config = dict(
    n_layer=12,
    d_model=256,
    n_experts=32,
    experts_per_token=2,
    d_expert=160,
    d_shared_expert=0,
    activation='swiglu',
    moe_layers=[0, 2, 4, 6, 8, 10],
    router_score='sigmoid',
    normalize_top_k=True,
    routed_scale=1.0,
    balance_loss=0.0021,
    balance_bias=True,
    init_std_router=0.0144,
    lr_router=0.00201,
    n_head=4,
    n_kv_head=4,
    head_dim=64,
    vocab_size=16384,
    norm='rmsnorm',
    norm_place='pre',
    norm_eps=1e-05,
    positions='rope',
    rope_base=10000.0,
    rope_fraction=0.25,
    qk_norm=False,
    attn_scale=0.125,
    tie_embeddings=False,
    parallel_block=False,
    init='normal',
    init_std_qkv=0.0416,
    init_std_o=0.00849,
    init_std_up=0.0416,
    init_std_down=0.006,
    optimizer='muon',
    lr=0.00788,
    lr_mult_o=1.18,
    beta1=0.9,
    lr_head=0.00429,
    grad_clip=2.0,
    warmup_steps=200,
    schedule='wsd',
    decay_fraction=0.661,
    decay_shape='sqrt',
    final_lr_fraction=0.1,
    batch_tokens=[16384, 32768, 65536],
    seq_len=512,
    doc_mask=True,
    train_tokens=273100000,
    steps=7873,
    dataset='wikipedia_en',
)
Below are experts of layer 8 (counted from 0) of a mixture-of-experts language model. Rows are named router (the router's row for the expert), gate (a neuron's input weights, with its number), up (a neuron's input weights, with its number) and show model dimensions 0-127. Each number is 500 + 50 x the weight over its row's rms, rounded and kept within 0 to 999. Numbers have three digits each.
After each expert's rows: "mostly gets" lists some tokens that are sent to it at least half of the time; "gets" lists some tokens that make up at least twice as much of what it gets as of all text. This comes from a sample of Wikipedia text that the model never trained on. Tokens count by the router's weight.

# expert 29
router:566436531550478536471541581528506524465463481493465451608512561602635572487506455527520514460579513592467484561396558543541527559451501507504528459547514507524469492474501599467553458589420498436458504545446532627568428579494475511500531570485435434469518509524509438453446422567513554572540534404540466619413410422521503436549522455408507397473442474435573522554388528530443524495457
gate2:511562456397441488496474461544436545492543597474482566528542429490486609504486506497477460446492476569496467470552610512521523452500488561540437441520515547473485403456453477570451515479553439468470462522457446423492433425568475546477407535484499471501501426504561528604478549510500463369432447443409513449497439524515444546508488535453475449453498529526488556457480450448482546430582
up2:531418447609468496495543552454562460447401575495508485478513537562517510566535448463550533629477515459425579606502501501527459487424583518395511576509569505491522553578497529435514471437417448534468528433549586540448513549417480508607554476441485477512528432462457544516522489467439455656527499552476482466527481443413495433518499471577490447482403434485560457493514495476476461545485
mostly gets: " who", " which", " when", ",", " where", " before"
gets: ",", " that", " which", "),", " and", " who"

# expert 5
router:510418480566440537446541462524567511476487518425522510482397523491546670515464445468524481456529561519526515521455525412465479324444469627541508537469514447518441450549472442486495525579487570494473450490510448452539436539445524426652495497455527518466502472553521472457557460512514469619506479483396538527450430485513465491564469597462466453514519382404598522520535430455498469435411
gate2:481568501496554467527430513548547526503552540509552560500567514611468463556487470581474546508415404487480513464561488445473494501433522551543535544544482568541443600470480469571392438450587526444457514486541544425489402461482483523528468441429586536568510437465459505544425536539494505578585522463538481455480427544453458465470420556483532476511352546494509489519458497419543506581437
up2:542427503508523491460427460531461495539546578491470461535512437590428490580501564535547522459512470443511485436562477441424540514429568471489502577539557533548375517508405456425522531502565500581544538536505489545558500448418465473520511447494538543443526510493554461448442504545524557481599484325517513536578524548511552499450395528509466412544557521504462456485436485354614480478465
mostly gets: "48", "49", "36", "46", "34", "35"
gets: "1", "0", "2", "3", "4", "6"

# expert 16
router:498485523564394608591492480444485465497431575474490447544401489498572519510403485443532458453504473567516438495479615561505466539490500582507441576611466423475509467510487547423437500550410519542444479513497452473504480559424501528533467439451484445590564428573530531418461531564546466529556537445485454530528447554607465444451525528448453413448440461486497611615474452496501498513616
gate5:496432486486514518471365532571483451509503516422557592439502453512590503529526495578421534545550612451562503464456539494534475475551478485465574461492482498440501428422573430494531487454540521497457501524554539444536496412437519445537470477514471490635472481476483528509610620398541466524525519518410535494585563571528446486460426427448441588487460450460564566474555483503563434590538
up5:495458481533501540466350482511468537531522493449548532528484530560596573551519447529454571478480556438659530477448552490497444500509493484407637510540530479453572488445532439520490546482530547479467419487549486388563552418443476459518558446423495443497460472487599528540531485449572476499487528520444549432512532525550427471428477417467437562455423447422522555411528477497517455553570
mostly gets: ").", ".", " de", "\".", "/", ".\""
gets: ".", "-", " |", "|", "–", "/"

# expert 30
router:545518484597508540504525445483492397540497476338445436489494513534518542520499419475435468489626469607552423510417488554539425374574478461429594511540499483488488466608465493527490497528476566565453432466483531573503429553440528564504461561452500454546482456539515469541414523508553468542536546526467474647405470543448410502578519462467500470558480504463600527558423427480432482477502
gate1:567506405633479466459401595550564508588373520527530461557505524549510505523531475520535515584451555522533453514438515445462487425533505480545475417446547483564529452470419488440469515580469457440447441529565536481577510523516588621571500459471519508592492431461579522455469505502532528496510468486525483517541474434573496507526534519514507469541544469534519558609493470550470479551556
up1:509495536491484473584524551549452515490451514450501453423456438498530501477583438572437496556460564558545505504442467486420558510482493472495553542433463488560474499401494550488462493594544448553504412443489409472548475603500472679621461510425531480547507528553531479499485564504573526440533574576443559479554510433582490503608531446524464517513562470478540448505494490446463486406426
mostly gets: "ers", "ors", " they", "os", "ions", "ans"
gets: "s", "ers", "es", "%", "os", "is"

# expert 2
router:544526532435411556483511515569528515494427537508443439500533465522479602596454495442500558458562465440508487554385575537507505455461497589502496535569545495514478484523639549489431407500432509576508542497465495429612478540486490440524505475503502551526478506531606448593425457531450462567518477580511516609395476533469480506559517505537464521556490389421508586580509508443536412512489
gate5:512555558491498543485604473456464591465508585488483519524526515527442481463480469577434432527483533538521490569628563437508503517465564482491445451481480561412481571492453505438490482480524432523471519462485512444455517558397483480477544473446557520462527529477520436520427436397403491585479463566430558509501461510512510579464564444527414461514466512447532591525479551410488460489476
up5:527571539542572462500525480543534582461564457534561624480483433517465604520491525413434514522511477513612530549483494433420544517421493452493470493522476491478491547590517511472553536507439467490529487566530488498486549528427490513557559456472421496490561444460403565495421454433527561583458454581574577536467584567489497503523508549424485429536413463487425569443438593472493420503445
mostly gets: " It", " He", "\"", " $", " This", " he"
gets: " ", ")", "\"", " it", " He", " he"

# expert 11
router:450515425490457558474479446469548443474466500492538451599524552543533541525490513435397426454523422511511461555443530526516455528481494465481495515552474504505459417436520481498469463541425586448515512526480515506616520594392514457512534575433482482522510506631626445430496430539468537527604428565511462555493511538444434432522563561509515502524554410390545540465492492511491526405428
gate2:489480513565527525543530513516490506511403503452471465558534450584537414505541451540414454499502509436503461467435526493553481609507503464484440496531475477459451475518565459569472557575545496444457483406589465477547434457476553483581591574511499429520507549571478452460547456513530515481492506414581501475521471445510484487444560509445567472511494503513546387561439436569514465546529
up2:505521495505407542455491527513496498517589472385478536458509465536515524495456545517495513487509516554514506495518551502593586480489540496548469522438480494465446539482441680429448438437483453549474515553462494540419507580549436518524502397492486503516505500445501556529517457491493472543469480503411510447452600583516527553452534494493499575478494588474416509445611573435492499472525
mostly gets: " has", " had", " have", " as", " including", " As"
gets: " as", " with", " has", " had", " have", "th"

# expert 9
router:494578543445510530484484514481493515552489501475468462517464544576467488515428559440496486463500434616547467547402513490482485553489506554494529467545525414545524512472505554471485470550502605486531581507402512520449467504532484557467525547454552520575514534540484527490496428507588443432549540490492464549491439539451553440596409508526455399499438433497517576539519494564549550506429
gate2:436424508490471494494530528540504449441548399518509544471460487510553603501530523419505423614541425526651472432514521535463513549541429516533435442487545498518535504473570480467500452380455504491631532407469584471497464472522586555462504517532485459497508572507573475516437483437499541485573387537525473513498523531430575519495449551508502448414543543422549540417547407568511454417560
up2:509459455518535474527533463526531498535497555526458536362525404476495494480519487529502594546523501551474498645507472549560444449386482521444450453459525458500505439535489544477553504491471382507461572514511452499453508507573485471390528539508428487414579522491446499455485567586501562538429606513544479443531496533458503457576521503478441525559485440501555463408524547492496481508500
mostly gets: " and", " or", " &", " ;", " et", " but"
gets: " and", " or", ",", " &", "or", "on"

# expert 12
router:481500541522489565504503546517585406538462506422442514557491470495401533611497453466488528467569447453453438512373522419598440387499430535500498519579577445489505553484499493490532498420416516513470470520448470527468491425460465454478462477492437497503473552419573446507464488633454496474473517509427573613464420461506394431641608559523439466504421434473507566545445499496490416510524
gate4:575536474495506502562516452480420516557493469552568511546539405507537504544533481541570490437446483483501515473479445575616524513485489500463504515524496527515568449442448571443579553480428508523405483560539443500513585469489460520481537496519441508491497582413482508540445434566519641494593540396466541445482541469423530534511475531447412428452393541573489545515536435588503420369415
up4:452392462471471484417632489433591433499573521573486484583403550559511435477548492452537561502607422523584466462493504463466594537431474586563545481456538503551497459515501500508523529521526468549499561590515459521491527571442451466419493482492558620395489544406482471599542458532555456494513502509528468519535459438548381492459387518498479543590484526459464595547527476555506551537587
mostly gets: "X", " Cup", " USA", "CC", " FC", "AR"
gets: ")", "T", "N", "D", "L", "K"

# expert 24
router:429518472498526527529476481488499408536455485507573461589450482478615500556404513477532466483566493531519461542482500477475507540482519506524547521525499535616519483478491325478488416455514533490478432523469376466575544470501529561619506533509481508554503518551541434460414471545506479547429526519525460465455561515459549527488480514428390446579476437447506537518478475508427446493395
gate2:486456493511417522500486486506474464498400513411497480530502534454520490583456408533482531522484521508425481502439455561499492529480535435521532411432416534505546509490445489369518529414586556518441537292462534509548517441482492458544507468501455415482451526490412507478497505578394495652565439469472385481445488535573487545441559534557544491528442489596481615437515419603485455477490
up2:446469525539471539548520468466455476444376541515474470525437481490470443515531453453479500486465564502423468506469447584474471539535575441539446356561461536555588559506448452389476545424568548528518455366404446501486505506424485430573479435543467471473518464497448523468473486508524450536471394507501494457510508499523461578455620516526490478554427501537441507465527449587487432530426
mostly gets: " In", " at", " on", " from", "In", " in"
gets: " in", " of", " to", " on", " by", " for"

# expert 15
router:493474520473457530587522543466613484528416438503512455539504502513526690634509478548444480482484480521566437535410565523429538420493531572505536587516529533557502462532597433497445388484515606560443550499508444518489464548505571448607522550427523472573539432538608520493496443532501502584536591510515443535510466528442518476567480556518440443534477441437493426583437503488460484422445
gate1:533494509569456522539485478530460441488482463529456473570475454543499553439607473461529502505494423481570500467515537477526439506535519521498495531412472460458656574575525386468533495555506458457524545504505568571533474512520577493551457529560524498559421539427487506475590613523509540439503525479504509513514487477436527561509488491430639418559478495503511502534551525574544532409534
up1:509519480541434482451521553574557581461514550469553449384452488542554529520468447521467458462529526593476501506444412520508494459467514494472462519512547519458509498469489587522380470564486575537536479433481444517484439463534500523508470488460492590535619439563466492581522541449480423454523542428443503494523476462596498530504469549554492563452490506500469502475440484552498529450411
mostly gets: " K", " L", " T", " f", " c", " p"
gets: " B", " T", " K", " S", " L", " P"

# expert 10
router:549421558565528471537538549539523426546426565446525410538472412561434543578472354475485541428526546516515565480376503502473489381494556607520513555547560456552437433461469459537492485530469527546494438491509437531539451625457436472576518543471440495508501468486598428472464466517531527481428531502542456521509447554429525489654499583518420522577468500425552511434440516525552497562426
gate2:556414478507517491448509418466470482481475450476589482494486562493490430516444500557530533476504524600510529513487579575482612548404533492493388518434514490483593408372444498562496642481487467600431560480512425457552504531503560496536463463506468465532517553477592578479551505499520636523492505520516473535536399446430489456526514436480501499485544539441500502520551479473516490528473
up2:508588472635557479550515565479533584395535478617533538492551498494493519528528506478545471510503466459486453571505462560457499511473478560556520564527457474538448592575514538470457458480579602363583483499589512469510509475529523595387488423500608559458437511469433440470400509532513455450531471549538565473442416403491521463413438592510516469479451482537429468485494503470531598449504
mostly gets: ".\n\n", "\n\n", "==", "===", " =\n\n", "==\n"
gets: ".\n\n", "\n\n", "==", "===", "==\n", " =\n\n"

# expert 28
router:510496555376424469485478449465606493530483513352459439511522477570491604545450408556464448407532492526431500545455480590496513404534474584437489570548457504517497437483499548490511424503555480568515492510476496492568444558512517473532475532464375524492525489472566431476429493528550483456505507466511424528384493550494551491509456530484421445540497415496495558559516513495426408417550
gate5:541519472489479570452431441466465512473492465506610453552487452462496422515535542559420418612494623573478523570570482479470491515530485487584555532592528469515462550461519483534400486480474479427493545511469565477519530510635531550485485460444452480535490465443559430541547646579512526401447468508556442496540568531540447551550528519467506477449537414446478445503499545527547544447542
up5:576593503439507498510554502507472551497509562535360526507547541520518580508524496415497573487486424524458458555486481453509441522490538430418492499462439538518433434426514594481524482472433513498497504473558423517534542469403484497484556472485565508527503528546413543522498470463498596474524506468489403480480399480466568525456497499440533555563531494522465461500525515508535485422433
mostly gets: " (", " ", "–"
gets: " ", " (", "–", "(", "}(", "–‍"

# expert 25
router:546424489540514522500505482449563483539486435478497464543487549527410500597472340504487516423566522537489470592445552511444461477504544590554414629538475508573493522449507515523533441541491491578449515506473486453547499552439506400491489568503450514538501475542570436506489440517514513489531502517428539524487374595509515496539516473392531497545495570465549514511509467477464486479383
gate2:529561543480561435486423535443476472518475465520471515485442556541491571406484486403495478527478529486505486525499460523535493423521475545458526459429458452511490490462514497451566489555619446504454439474473454505440495542473564500590435478526495473502435403528465514486632527490519558501492481458542528492577577554499504556552484586518538482541505545473514520479601535531493462440580
up2:501489572617440520447570519627521450421588442494488469415417545607503475407526436442388547512479535510475507578567515551518465482532552577542527504535507563484488551490496485469438466448500574513546589543484570525457573510460412483517505513487437521522530487522386494548468533566558478576517549473555478654560429444528530446447445495493461413464408600480488545503488631513469502516503
mostly gets: " his", " their", " its", " new", " her", " a"
gets: " a", " an", " his", " first", "'s", " her"